Experts of a small language model.
Size: 8 layers, width 192, vocabulary 8192, 26.1M parameters.
Experts: 20 experts in each of 8 layers, 320 squared ReLU neurons an expert, 1 pick a token, a sigmoid router.
Training: 261M tokens, 7953 steps.
Below are experts of layer 4 (counted from 0) of a mixture-of-experts language model. Rows are named router (the router's row for the expert), up (a neuron's input weights, with its number), down (a neuron's output weights, with its number) and show model dimensions 0-191. Each number is 200 + 30 x the weight over its row's rms, rounded and kept within 0 to 999.
Before each expert's rows: a language model's description of what the expert responds to. This comes from a sample of Wikipedia text that the model never trained on.

# expert 18
What it handles: Infinitive to, modals. Infinitive to after verbs, modal verbs and possessive apostrophes in narrative prose, such as manage to, sworn to, could, would, festival's.
router,224,185,174,214,155,179,196,241,160,225,187,192,236,199,202,194,206,229,178,239,197,238,209,166,217,232,241,231,194,228,219,213,246,221,178,199,254,206,194,205,178,219,260,198,200,224,251,169,255,176,179,203,198,233,207,204,213,168,190,198,235,151,179,205,176,158,223,139,166,232,238,222,178,185,190,179,167,234,281,233,196,166,210,221,219,204,187,233,233,155,173,212,215,201,172,161,191,212,214,216,260,235,195,242,250,229,270,179,176,207,198,178,196,204,196,196,272,155,211,219,191,169,193,251,176,166,220,152,225,191,223,237,215,143,206,227,229,187,176,242,163,230,225,233,221,232,198,194,241,228,236,184,200,194,179,160,179,221,144,172,217,232,251,196,224,266,185,193,252,237,227,199,219,222,168,183,219,199,247,167,235,165,221,188,141,150,234,146,153,205,222,191
up1,179,178,263,124,183,215,186,194,149,137,158,179,196,229,173,215,204,198,211,184,244,156,208,235,240,192,204,264,177,209,223,201,168,171,199,212,179,194,243,196,180,188,214,202,174,175,210,207,237,133,205,200,184,220,216,208,220,179,189,183,182,213,175,210,174,229,170,221,247,210,174,207,166,196,153,203,203,211,235,142,171,163,167,191,207,191,141,200,192,224,175,225,218,172,181,203,206,192,198,179,225,186,245,148,199,166,182,234,242,219,234,205,158,207,147,211,193,205,232,185,161,219,224,188,164,210,212,189,226,197,235,187,147,189,241,181,230,236,207,202,222,178,193,226,214,206,230,124,259,209,242,113,145,151,203,189,148,222,177,218,229,192,182,223,211,180,235,215,162,133,206,260,209,242,176,224,200,138,186,156,221,167,235,176,204,159,233,264,207,164,234,218
down1,197,232,215,188,180,225,174,235,170,210,277,175,171,172,235,212,126,209,228,159,189,254,192,212,194,180,242,181,163,211,187,201,180,205,141,204,205,195,199,202,230,158,174,167,179,161,182,172,221,232,233,195,177,237,208,150,201,185,206,179,205,207,207,171,157,190,218,228,175,222,170,201,194,231,242,181,188,225,231,231,164,200,229,197,202,244,206,228,153,157,174,188,222,239,203,171,240,207,144,161,190,206,216,183,168,198,210,136,218,189,216,238,169,139,233,174,213,178,175,204,146,205,241,178,232,138,199,146,201,178,235,162,238,188,216,214,230,176,164,181,201,169,173,214,143,176,231,191,153,233,296,231,190,210,161,181,210,253,162,199,152,210,215,163,172,239,171,229,146,241,241,216,208,246,196,179,205,189,257,147,191,218,243,196,192,210,183,217,232,217,196,172
up2,265,225,183,198,206,200,216,194,180,181,225,194,242,190,219,241,155,140,169,157,222,176,221,198,175,192,202,197,200,155,236,183,227,269,116,193,179,185,243,215,212,212,228,193,196,199,153,155,184,247,175,256,216,166,158,223,209,163,167,136,171,238,177,231,225,224,227,167,225,193,214,160,172,268,177,199,190,190,179,199,171,269,138,233,162,162,185,180,153,234,190,188,148,194,202,193,183,169,226,172,217,196,162,223,212,161,192,210,238,197,250,163,179,162,184,215,203,165,168,168,190,230,193,195,191,250,187,215,196,251,137,253,197,240,234,242,180,170,188,191,205,219,230,145,209,228,168,212,214,162,196,182,233,228,207,183,193,161,168,223,176,216,226,169,180,179,231,200,265,211,203,250,205,182,228,215,258,221,225,219,216,203,224,184,230,187,226,211,252,195,216,193
down2,157,167,241,207,199,198,150,254,199,252,178,248,197,249,176,214,183,221,178,183,212,193,130,189,215,241,185,199,193,251,230,219,175,217,181,138,210,225,211,211,192,201,187,214,217,146,167,165,193,197,235,178,190,184,210,247,122,188,208,158,214,236,193,210,188,228,231,230,233,198,249,176,194,233,168,262,229,234,179,197,225,222,168,206,187,150,200,210,213,221,215,186,220,257,200,192,180,222,187,260,210,247,209,200,189,151,134,222,203,221,205,208,246,237,272,196,194,230,222,270,199,207,165,218,173,183,205,207,184,233,182,244,216,248,206,239,190,163,161,298,164,206,219,174,239,200,214,195,194,196,204,242,156,228,225,198,201,187,241,250,236,219,195,204,174,226,157,156,175,214,239,200,201,241,235,144,225,198,223,224,231,199,173,227,165,224,180,201,195,229,165,193
up3,195,179,182,168,222,193,256,255,244,194,216,198,186,179,206,175,218,245,195,245,177,183,235,207,252,214,185,168,301,223,171,195,165,198,217,220,194,229,188,167,139,173,235,187,233,184,212,235,172,184,227,198,188,214,148,219,186,189,205,175,128,165,189,218,156,188,238,222,190,214,182,200,163,181,252,195,206,218,208,179,204,257,185,239,226,244,212,232,191,266,211,158,203,225,254,189,220,148,186,227,165,187,243,221,219,179,238,202,189,212,168,140,141,235,203,198,203,140,170,223,245,247,167,144,227,201,222,257,180,201,240,220,226,193,212,181,198,191,217,150,166,170,189,179,237,179,206,227,220,176,234,194,171,210,230,254,243,205,193,160,230,214,208,207,175,156,184,177,228,184,269,207,210,186,211,217,244,192,171,208,180,224,224,207,158,218,205,158,151,182,248,204
down3,187,217,167,148,210,210,196,222,239,204,233,180,175,223,237,164,198,178,224,176,203,251,154,212,132,153,168,210,212,193,172,176,216,208,212,232,181,192,151,253,268,190,218,159,240,188,197,212,251,219,227,180,170,195,244,186,186,188,163,161,228,177,217,208,189,174,166,220,215,139,208,243,165,200,192,172,170,169,184,190,209,210,232,226,140,190,281,220,187,240,211,208,184,158,212,185,165,197,206,220,191,210,200,178,156,193,201,203,217,199,235,236,233,202,204,284,156,258,226,186,167,204,175,221,192,147,145,230,247,209,203,168,169,199,213,181,182,187,193,201,197,158,213,268,244,204,180,209,184,169,200,159,198,225,189,258,196,218,224,201,139,203,178,162,220,190,200,248,199,180,148,214,175,208,183,237,167,275,236,228,249,177,207,245,157,182,137,218,209,206,191,220
up4,209,198,151,240,180,185,245,171,168,206,169,194,219,234,149,229,224,94,259,205,210,260,192,143,178,238,186,189,214,221,212,192,224,200,236,163,198,162,180,200,243,165,174,209,152,152,154,200,163,231,226,233,182,183,216,187,210,234,189,192,204,180,224,201,168,202,225,152,161,166,171,189,222,182,234,168,169,191,206,198,236,201,210,253,203,177,256,173,200,232,179,186,130,204,174,210,204,198,187,157,195,206,217,204,189,250,199,212,229,213,165,208,198,222,215,198,156,176,163,230,241,122,228,174,222,241,210,172,197,193,166,221,168,153,158,169,212,191,185,212,188,195,236,190,128,220,218,141,231,222,217,212,164,217,189,205,170,212,195,222,240,174,183,193,184,156,178,250,198,230,224,160,199,210,252,158,231,201,220,235,142,244,220,242,248,237,209,182,196,181,177,244
down4,206,253,198,165,177,157,231,154,236,181,182,139,205,126,180,236,204,210,196,229,174,168,212,207,208,199,184,183,167,247,224,146,213,178,183,210,201,226,171,255,217,179,179,179,167,239,176,178,201,233,235,210,214,252,190,177,134,211,211,195,167,247,133,227,217,246,234,158,155,218,161,189,230,178,174,233,207,156,154,171,195,176,228,221,205,207,186,202,170,248,184,190,210,233,283,231,200,161,201,218,173,232,184,178,213,166,158,198,219,221,156,188,222,161,209,178,215,221,200,149,233,187,139,164,252,188,140,174,169,180,211,259,199,193,163,269,202,224,181,151,223,182,216,226,249,204,232,182,173,172,226,192,195,169,165,208,202,196,190,151,194,202,207,209,231,210,240,185,214,232,172,198,186,204,175,219,172,168,176,173,180,219,158,169,133,215,207,220,250,195,223,222

# expert 5
What it handles: Government, history word pieces. Mid-word pieces and headings in political, governmental and geographic text, such as Par-lia-ment, No-ta-ble, History, Population, Serbia.
router,179,224,198,226,189,190,198,197,174,200,206,287,291,145,190,189,196,150,187,205,204,165,207,190,221,206,232,221,252,151,260,262,207,186,189,193,219,193,198,214,236,195,178,185,245,147,199,175,265,169,215,188,183,160,156,205,174,221,166,198,186,181,201,255,215,195,196,240,214,208,205,177,249,244,220,193,220,186,167,204,175,185,178,176,254,234,234,200,200,173,197,222,151,229,183,222,225,206,177,212,202,222,214,230,172,224,225,195,166,148,273,185,182,181,184,238,175,201,169,168,207,256,218,186,162,251,191,233,225,213,216,204,252,169,244,185,188,176,197,203,153,169,204,237,233,174,222,151,171,139,175,173,256,213,146,210,247,222,171,158,213,221,167,199,203,212,143,248,207,196,226,208,229,231,194,197,133,224,225,177,173,201,252,152,231,181,202,201,174,199,193,228
up1,261,181,131,223,190,224,185,200,179,242,230,177,214,213,266,197,182,194,246,194,252,195,200,195,211,217,197,199,222,118,167,178,198,175,197,223,173,248,219,149,205,198,175,221,214,212,218,188,206,191,187,202,252,239,204,151,207,199,153,181,212,227,148,168,158,160,177,194,189,217,196,201,184,158,189,239,214,211,177,203,196,198,195,212,216,171,202,201,227,149,231,208,147,193,200,150,150,188,273,240,288,191,203,208,204,164,212,199,187,158,179,234,185,171,197,174,274,231,190,233,153,254,232,200,201,198,258,200,188,212,183,195,213,230,262,249,225,216,174,224,148,234,199,228,155,235,223,263,202,211,177,205,207,193,180,171,213,213,212,203,266,212,148,155,179,173,195,219,209,168,190,179,159,238,175,187,206,196,250,183,249,171,171,194,213,205,199,173,175,141,153,188
down1,195,159,227,218,218,172,176,196,231,199,209,202,151,202,218,235,210,205,191,261,241,258,208,184,220,204,169,154,221,222,135,266,211,207,208,198,136,151,204,183,193,157,191,177,167,188,217,250,157,201,187,230,240,196,217,163,195,170,157,208,202,201,174,190,146,197,225,189,179,172,156,152,212,197,168,141,198,230,185,202,270,164,203,227,170,188,195,261,166,170,226,179,212,251,201,176,174,199,213,223,264,158,185,207,218,197,200,204,179,243,186,183,239,245,230,188,230,200,174,231,208,202,161,186,200,183,224,217,211,136,176,163,181,182,185,193,218,234,219,176,223,185,125,235,164,240,209,195,217,190,146,171,227,174,215,221,153,180,170,206,200,194,236,188,201,184,192,158,142,169,198,232,127,225,218,215,232,174,173,191,221,214,184,257,222,172,199,214,292,169,207,229
up2,245,162,198,230,172,223,203,193,179,224,191,240,194,169,237,200,247,201,201,202,181,168,215,251,174,156,200,249,205,183,173,205,210,198,217,175,208,192,210,197,259,254,174,127,181,217,199,268,246,154,176,208,199,216,221,216,197,205,166,164,165,210,225,235,160,215,189,200,182,164,210,202,282,250,198,230,217,178,170,156,170,135,240,175,207,187,238,202,205,209,184,159,182,191,183,253,205,219,161,185,177,181,216,155,195,215,178,168,247,210,189,223,222,191,294,155,226,221,203,179,188,174,238,173,148,233,188,240,183,179,275,175,195,163,182,190,187,218,216,133,186,211,214,207,170,208,207,144,215,137,187,186,152,187,201,186,250,155,183,185,203,196,180,194,207,252,202,206,249,219,216,213,186,282,195,195,172,202,159,216,204,184,207,193,196,186,115,203,180,205,180,194
down2,176,221,202,208,185,204,219,201,203,203,189,154,176,228,210,173,217,158,195,185,173,189,250,177,204,182,200,198,179,191,149,178,221,195,141,172,163,162,172,214,256,172,219,217,198,195,194,219,228,163,191,201,143,216,205,189,218,170,221,230,141,279,182,165,196,184,202,192,289,207,195,223,256,223,183,159,242,174,175,141,227,247,195,240,253,241,160,170,196,176,262,179,180,238,211,179,171,180,190,174,142,206,207,217,190,209,221,198,208,233,200,258,280,142,191,177,196,205,194,256,224,200,166,140,249,142,230,191,173,206,226,225,207,192,174,188,194,198,217,203,232,202,170,238,182,207,175,197,214,235,177,248,215,241,154,251,211,290,189,211,194,210,171,177,186,179,204,215,197,243,239,223,196,224,219,206,204,220,183,160,170,177,172,169,162,172,159,207,199,183,244,166
up3,193,172,189,211,186,231,195,198,242,141,171,297,184,183,195,185,95,179,206,205,247,184,220,198,203,206,203,150,186,197,214,207,165,276,248,237,196,223,177,171,256,190,201,174,182,199,190,251,224,235,216,167,229,216,189,154,189,193,168,193,192,179,216,231,215,253,218,200,194,187,205,222,155,231,190,215,199,234,230,162,215,206,232,205,191,191,201,180,207,146,262,229,200,267,261,150,197,182,162,202,197,177,218,255,181,222,191,122,167,175,153,202,229,164,231,279,162,195,258,204,173,199,234,137,244,215,200,145,215,209,162,233,171,172,182,201,201,184,191,185,225,159,191,206,185,162,194,234,222,218,191,201,151,159,174,174,209,202,197,198,212,217,202,193,205,180,181,205,214,199,199,281,203,150,193,231,185,195,218,236,207,206,211,177,190,146,184,192,189,202,208,210
down3,203,165,246,190,151,211,198,140,191,139,220,202,185,262,225,177,180,230,198,185,218,164,205,154,188,215,221,198,199,237,207,167,185,237,192,238,238,238,178,159,198,208,239,229,141,156,192,205,247,175,174,218,236,150,118,228,199,219,162,200,219,184,207,194,239,257,155,189,172,152,195,175,199,209,204,179,219,214,214,232,174,220,194,192,204,234,197,217,191,224,162,242,237,226,214,214,165,239,202,218,167,220,206,204,162,242,207,223,158,150,203,220,218,178,164,174,166,186,210,178,178,210,193,173,229,195,176,140,220,173,177,162,180,261,203,147,145,253,206,203,201,210,198,135,210,239,171,213,221,256,171,232,162,194,216,223,162,142,226,191,185,190,157,211,185,196,217,164,175,173,203,208,197,175,142,204,197,186,223,170,258,154,232,143,210,180,223,232,218,270,184,211
up4,179,200,239,167,222,189,182,228,243,233,142,157,186,209,188,191,195,187,225,231,188,218,201,202,143,208,168,181,210,120,268,150,249,175,181,229,237,217,231,175,170,203,201,131,269,193,122,129,180,240,217,234,152,234,200,181,184,247,212,183,200,169,188,211,184,212,232,228,213,252,191,187,175,262,242,240,235,205,212,209,209,180,193,219,218,176,194,176,250,254,204,235,201,197,215,232,230,167,224,269,202,221,181,241,193,209,253,211,168,229,183,148,226,203,148,200,210,227,224,214,237,243,221,225,246,192,207,195,188,220,189,218,188,146,199,211,199,212,207,167,213,172,234,222,215,225,187,177,205,151,177,205,226,244,194,230,232,171,227,154,148,148,198,163,224,190,205,184,214,190,219,208,180,148,234,208,227,188,202,212,227,210,181,191,237,248,192,202,171,224,232,155
down4,224,256,210,212,194,162,184,123,158,160,277,213,201,192,208,191,216,216,197,196,255,239,213,177,199,252,188,178,177,206,206,197,259,228,173,202,160,210,161,154,184,200,190,189,204,228,181,141,181,239,235,238,221,217,203,162,209,214,190,205,189,194,170,225,197,181,191,163,163,243,166,180,180,136,214,185,206,193,175,216,215,221,176,215,199,163,170,204,141,263,209,237,232,233,232,190,207,193,247,199,231,175,216,216,165,197,195,213,226,194,190,200,170,203,155,168,240,273,214,126,173,173,143,222,262,192,145,280,151,202,225,213,200,210,168,177,209,207,236,211,203,237,206,213,179,243,198,201,257,200,219,248,177,202,282,185,242,203,210,215,230,188,163,196,178,195,202,198,239,208,228,190,218,197,199,213,212,187,239,187,133,211,170,228,160,189,137,180,181,168,192,190

# expert 19
What it handles: Institution and place heads. Head nouns ending institution and place names, such as University, School, County, District, Airport, Stadium, Oblast.
router,216,211,181,236,208,159,166,250,166,195,219,204,166,254,208,204,221,223,226,218,164,225,134,205,228,210,180,249,211,208,210,184,207,210,170,235,206,183,248,202,198,206,254,212,200,233,198,193,213,250,166,185,202,198,222,243,165,209,207,172,181,180,182,197,165,223,241,217,197,227,212,248,184,227,147,200,125,275,161,222,235,189,230,235,216,178,161,198,243,200,211,169,194,192,197,186,263,243,211,210,204,223,208,166,197,175,246,221,200,231,202,136,246,160,222,233,187,202,194,203,171,232,142,178,214,156,227,197,183,246,248,213,198,223,220,230,151,122,180,232,200,222,159,226,163,200,133,157,176,219,160,148,201,196,173,158,260,271,191,183,189,222,222,221,208,201,162,250,205,202,216,201,207,214,139,190,172,167,215,182,158,172,171,234,212,162,243,167,214,191,202,186
up1,141,205,191,219,234,197,161,189,143,265,193,190,198,194,155,208,143,174,170,231,202,253,189,185,230,185,180,179,220,176,175,178,210,167,201,221,178,219,238,172,181,208,195,196,204,202,207,150,205,218,234,211,188,176,201,203,200,177,187,229,193,264,231,183,220,270,133,171,156,228,163,199,196,183,204,194,154,215,234,194,175,141,230,234,254,251,236,183,189,182,188,196,218,173,207,170,199,214,164,212,208,195,241,213,178,180,250,232,243,253,280,232,218,188,250,241,210,233,239,201,219,268,242,198,171,183,187,233,189,191,195,250,236,137,227,208,185,221,208,203,247,208,228,181,248,230,214,194,170,188,212,187,190,222,255,171,199,215,204,193,151,205,218,232,198,215,211,287,189,196,212,240,234,198,200,222,163,246,221,237,253,212,227,185,213,226,163,171,227,256,176,230
down1,164,192,210,173,212,213,223,154,247,260,155,240,252,220,206,211,225,130,184,195,207,228,251,227,210,213,183,236,215,217,237,215,231,209,185,199,242,174,207,211,180,141,211,216,195,186,249,184,190,216,192,188,191,159,182,163,191,248,199,206,220,174,172,175,211,194,185,197,158,180,174,213,161,194,139,178,248,185,185,153,229,223,222,179,162,230,225,197,179,177,211,210,180,232,172,205,215,212,210,189,207,141,222,257,203,141,238,181,212,180,235,189,166,215,157,165,263,164,173,185,218,191,249,123,205,194,205,193,152,189,200,209,198,218,189,223,179,148,235,188,144,177,171,198,204,209,187,190,179,182,187,171,153,218,127,226,196,196,133,143,154,216,238,183,135,176,228,212,210,244,200,159,175,151,139,234,185,196,186,199,184,143,205,220,190,197,241,194,202,213,266,175
up2,174,204,212,187,194,138,253,166,196,163,174,180,177,233,190,138,172,183,183,244,176,181,188,189,162,163,180,186,223,237,207,195,217,192,196,207,226,183,195,191,128,203,238,168,150,217,189,209,188,263,205,196,188,182,281,238,203,198,217,218,242,187,254,171,196,186,238,216,145,121,184,196,209,216,201,156,204,182,264,184,167,215,232,177,220,157,196,197,176,202,187,145,157,197,177,173,204,156,201,258,242,176,186,161,198,213,174,175,183,148,241,226,213,166,277,198,204,209,203,168,210,161,185,162,227,212,175,228,187,218,223,219,222,229,200,257,240,194,222,176,218,203,151,205,220,173,197,180,190,143,128,161,183,172,235,183,124,204,222,222,162,144,190,220,228,201,192,142,213,229,162,195,161,245,219,229,244,204,180,203,191,226,203,190,184,167,210,190,198,173,197,213
down2,229,196,195,204,223,185,221,193,237,184,190,227,190,166,209,244,256,255,220,210,183,126,213,213,168,182,166,188,205,177,176,146,210,235,241,226,240,183,173,179,167,239,146,189,271,201,186,149,193,221,155,181,217,231,232,208,196,166,200,219,239,153,196,189,242,176,221,168,180,199,146,156,203,199,159,177,225,120,190,180,184,182,131,163,244,199,208,153,204,206,195,190,193,219,215,187,204,176,237,244,245,193,186,201,222,192,171,227,221,218,262,231,197,201,191,236,210,213,208,198,180,218,195,206,180,201,207,204,136,128,177,193,217,168,255,176,163,253,173,215,157,171,148,161,207,184,207,216,207,235,175,274,233,202,208,195,211,182,180,176,212,197,230,221,209,242,260,218,245,239,202,204,225,188,217,197,180,172,247,177,197,207,221,223,191,255,269,230,241,184,237,224
up3,219,236,176,186,127,190,223,182,184,191,199,181,203,215,191,248,219,235,206,222,163,193,252,199,214,189,219,228,228,205,214,174,187,227,131,190,236,191,188,153,194,251,175,175,179,172,213,236,239,240,170,229,172,206,205,220,160,180,148,283,217,198,184,178,204,198,226,218,164,171,165,185,229,218,192,230,189,154,212,209,170,195,189,182,160,180,227,154,193,174,168,223,158,214,210,235,234,216,184,147,150,165,194,203,202,159,164,171,185,230,225,169,195,211,231,181,235,146,188,138,170,216,207,192,217,210,218,235,124,215,241,240,208,206,221,190,258,201,174,170,185,240,188,174,309,199,153,219,215,177,173,219,224,177,187,173,203,235,203,216,187,221,194,245,195,272,170,190,242,188,175,230,181,224,220,181,173,205,205,167,191,216,194,204,222,242,266,217,267,205,201,146
down3,188,173,194,160,226,166,252,197,222,136,197,219,168,202,229,210,167,179,197,211,206,208,206,182,210,152,156,219,220,235,198,204,168,186,161,237,208,174,191,188,202,220,202,205,179,139,205,195,184,205,197,236,204,237,146,219,243,155,220,197,244,203,222,253,234,213,223,213,247,219,197,216,233,241,241,257,228,227,219,151,196,165,262,177,226,110,219,154,182,221,241,201,212,210,190,191,175,155,166,180,166,207,228,180,148,151,221,216,219,150,229,198,219,234,263,200,252,198,241,235,215,207,188,200,205,235,157,212,151,198,230,215,213,278,230,219,235,216,174,171,211,214,145,196,236,206,177,192,218,229,140,259,175,198,174,234,203,222,219,186,225,208,235,210,196,216,189,260,250,242,148,176,175,239,196,190,211,236,218,182,231,212,235,239,203,189,234,157,195,187,165,197
up4,216,212,191,203,207,168,179,220,150,245,143,146,208,132,214,237,224,213,197,217,200,272,254,170,184,251,188,172,182,203,182,207,221,195,213,174,214,228,172,233,174,209,190,160,108,189,158,175,190,210,179,236,151,250,179,232,164,214,239,156,171,198,182,228,241,180,214,201,258,197,193,180,196,137,178,170,189,202,164,184,154,186,231,218,208,234,178,199,220,218,202,178,170,214,183,188,175,205,179,193,188,145,132,157,178,150,170,178,188,189,204,213,189,143,230,228,176,198,196,236,196,215,228,231,208,163,162,168,170,217,215,175,159,175,201,177,215,178,192,217,240,177,221,225,238,206,170,238,201,187,202,181,220,197,199,233,204,239,225,218,245,202,162,197,202,207,145,214,232,272,178,277,204,192,215,237,211,216,284,215,157,165,244,169,210,194,167,217,222,205,176,240
down4,164,209,206,205,199,137,197,207,179,164,178,196,205,182,156,197,179,191,231,168,189,137,155,207,265,210,170,192,231,134,192,169,197,205,174,178,231,225,245,175,216,241,224,211,173,171,202,219,266,173,165,203,223,207,203,188,204,162,237,214,184,199,199,187,240,163,210,199,238,246,179,175,209,181,169,187,184,207,191,188,173,156,226,241,189,171,200,181,217,231,186,156,214,243,196,227,164,215,136,130,164,246,197,193,201,236,216,179,224,196,239,214,192,261,207,223,222,260,218,191,224,181,235,187,183,268,184,185,247,209,160,197,291,234,158,171,234,191,201,190,157,198,175,189,195,264,183,210,138,173,181,183,219,218,226,196,250,182,160,154,221,186,208,187,153,210,178,269,190,193,204,175,217,238,185,205,211,167,213,168,257,245,190,225,149,189,180,174,168,160,215,174

# expert 7
What it handles: Given names, name pieces. Common English first names and pieces of personal names in credit lists and sports rosters, such as David, Robert, Cl-int, Nat-ash-a.
router,192,130,259,196,195,185,190,225,178,221,189,226,157,175,247,191,217,182,226,175,190,213,154,205,202,258,194,204,195,206,256,196,224,195,218,209,181,199,188,154,189,193,210,219,192,174,241,234,180,214,197,148,199,157,208,228,193,235,216,208,253,206,241,233,182,229,238,166,206,193,242,180,190,196,222,206,217,216,243,187,176,173,263,212,173,201,211,187,163,174,254,257,182,220,227,159,255,146,223,182,182,191,184,211,203,243,179,226,202,232,237,183,190,134,154,249,197,174,196,209,146,190,181,176,239,172,222,203,209,166,233,215,172,213,231,239,236,147,182,206,230,231,153,224,160,204,211,260,154,229,184,206,201,248,209,178,194,243,225,253,200,161,212,141,230,201,173,223,162,223,218,167,204,196,173,195,193,150,212,153,160,278,189,198,189,162,120,221,219,203,141,189
up2,168,171,232,252,279,251,224,202,217,185,234,195,214,215,183,193,161,164,232,208,237,175,198,231,167,207,223,230,197,161,287,218,183,192,225,161,190,239,233,221,191,207,235,203,209,142,171,145,230,219,218,219,224,182,167,195,180,230,141,218,172,160,179,210,148,189,211,229,212,185,174,190,226,246,200,158,183,149,204,184,234,239,256,134,241,200,162,166,192,175,190,204,234,188,182,220,176,173,160,201,171,166,242,265,216,225,186,166,204,106,211,233,204,170,167,253,176,207,177,187,153,206,254,199,189,170,224,223,163,250,220,135,193,180,174,226,184,195,182,211,213,186,244,203,201,210,221,243,237,189,163,185,181,232,184,205,208,207,200,237,172,181,201,190,176,207,219,168,206,154,219,186,152,209,143,183,233,167,194,211,186,165,232,177,200,197,174,195,144,188,191,217
down2,228,139,209,196,208,149,160,204,180,143,220,165,164,222,202,167,203,219,241,202,196,193,208,214,248,202,157,141,208,171,181,241,149,176,187,151,171,191,186,181,137,181,214,197,176,211,239,225,191,191,168,164,157,188,188,203,224,213,223,260,237,172,195,227,213,169,231,223,194,228,194,226,149,186,203,246,217,260,232,171,211,168,207,212,172,160,208,199,207,240,212,186,136,260,194,205,195,215,153,276,202,166,221,182,171,165,277,188,196,251,260,205,229,207,231,161,203,215,173,250,216,218,181,245,218,197,204,211,215,207,200,186,171,179,170,189,157,221,208,204,146,199,178,222,171,212,185,179,179,140,182,200,197,226,195,178,217,170,220,277,157,207,189,261,203,271,226,221,196,260,214,164,176,202,232,203,217,178,188,190,242,190,155,186,194,192,150,197,202,227,247,211
up3,200,201,199,171,234,201,206,171,246,234,248,201,197,226,246,186,179,165,248,159,217,246,217,190,192,209,208,167,228,188,223,168,209,219,180,229,218,217,161,164,184,235,177,233,153,174,170,216,215,259,191,170,215,205,206,192,166,225,128,174,188,226,242,194,204,223,232,180,227,192,191,201,203,245,189,148,216,182,261,218,185,224,182,168,251,209,228,225,180,219,253,170,238,185,205,181,241,147,206,216,188,190,172,244,194,229,213,150,213,210,231,206,201,201,221,197,215,182,237,256,238,243,227,145,188,164,243,170,193,183,134,206,258,224,205,186,174,247,190,222,220,206,186,239,218,208,230,237,234,202,172,219,204,220,182,145,167,195,197,137,205,136,192,207,151,240,170,239,244,251,183,261,248,186,156,229,182,238,219,183,133,198,192,257,225,224,178,239,208,179,174,210
down3,171,234,217,132,180,193,193,174,183,213,263,144,156,191,226,165,164,232,209,217,190,189,197,170,214,162,169,199,202,230,217,160,133,219,199,177,144,204,146,214,187,238,284,197,208,242,154,197,248,214,187,245,224,214,178,164,227,198,260,188,207,221,198,177,212,217,182,180,221,182,177,197,243,143,219,218,213,177,254,200,231,191,172,215,163,168,205,200,155,217,213,129,233,165,223,209,193,198,181,238,226,224,202,171,236,211,225,176,156,165,152,200,181,214,232,246,185,144,233,201,187,217,216,215,219,196,225,219,203,170,165,157,150,215,156,241,214,224,217,228,211,167,238,199,219,229,188,214,156,200,188,279,180,232,179,186,169,193,198,207,205,145,228,220,221,253,228,194,203,224,211,195,213,155,182,227,210,133,229,260,210,175,211,203,166,197,176,196,154,147,171,205
up4,243,206,167,150,243,148,271,207,166,159,201,165,183,169,202,198,182,181,170,196,286,155,200,166,207,190,168,244,204,229,226,248,224,195,152,170,202,213,222,202,176,216,189,256,206,193,230,267,181,245,207,213,207,210,155,206,207,216,231,198,265,233,223,233,243,227,197,208,238,219,168,212,202,169,187,201,189,178,232,226,234,152,226,218,190,201,143,216,197,186,189,180,169,226,136,259,206,222,189,150,213,219,197,223,185,228,235,221,174,205,252,189,185,244,205,166,185,195,225,285,190,238,235,168,179,203,227,245,181,149,188,212,194,196,189,210,209,260,205,185,138,208,179,180,236,177,196,191,198,221,195,244,247,214,208,176,216,218,181,206,175,198,160,220,216,178,173,128,172,250,176,182,212,253,206,170,164,192,225,256,161,194,249,164,176,192,219,197,182,207,195,171
down4,109,205,191,208,235,152,167,244,213,231,241,236,154,166,164,190,209,221,187,225,213,179,199,204,198,196,246,168,153,206,222,200,230,225,125,234,194,255,205,218,202,166,210,185,180,234,141,232,200,184,182,192,170,210,262,235,216,203,199,189,267,233,176,162,231,217,204,149,231,230,239,197,153,228,229,173,190,182,268,286,172,188,214,227,218,212,197,206,233,192,141,170,240,204,171,247,197,210,203,174,196,185,253,250,143,252,178,217,219,205,234,196,193,230,193,220,198,218,207,178,241,167,226,161,202,227,194,206,220,151,168,200,170,207,234,209,191,187,204,205,202,213,211,198,145,167,200,151,237,192,208,198,235,205,217,202,234,151,205,227,215,241,211,196,194,211,195,213,214,184,245,194,198,222,220,242,172,246,194,169,208,175,230,176,179,275,146,241,238,208,174,172
up5,176,188,210,261,201,147,264,228,175,218,174,251,272,225,188,193,113,192,238,238,203,136,198,206,221,225,228,207,231,214,243,155,172,187,178,195,215,166,275,179,170,198,198,244,147,213,188,182,186,196,183,180,161,155,233,214,226,193,162,234,199,195,236,194,215,231,174,204,149,215,185,213,226,199,227,222,192,161,222,256,230,248,176,195,201,219,196,230,173,210,177,213,181,210,248,206,118,149,269,243,228,236,183,201,265,209,204,228,201,193,198,208,216,188,193,202,191,247,217,219,167,187,204,252,258,174,188,189,142,225,214,194,223,180,212,219,189,152,215,184,227,160,188,193,218,202,205,130,231,207,206,175,194,250,222,186,188,186,198,198,201,199,224,160,151,165,218,220,197,218,176,185,195,186,169,164,233,240,204,175,189,146,247,196,206,199,227,198,259,159,192,215
down5,198,188,203,201,174,121,211,206,179,172,210,274,239,227,169,211,175,174,222,190,190,163,261,187,244,204,171,170,179,226,183,220,137,169,218,151,212,222,210,251,144,205,202,211,211,201,206,175,137,235,186,191,201,209,145,287,168,229,156,185,255,181,204,277,208,195,207,217,193,155,209,180,233,229,236,212,216,231,165,182,235,242,242,186,182,221,179,233,232,208,212,209,185,211,183,255,222,156,235,224,209,209,214,153,246,205,169,221,235,281,188,210,170,223,138,211,201,180,207,248,249,201,160,220,185,206,222,200,211,216,258,158,206,198,205,188,203,263,259,139,223,231,176,180,197,208,204,206,204,248,197,181,202,213,210,228,172,153,197,190,197,195,218,247,154,187,191,209,205,191,159,197,180,179,176,199,226,205,256,184,235,198,169,173,214,183,191,178,211,162,187,180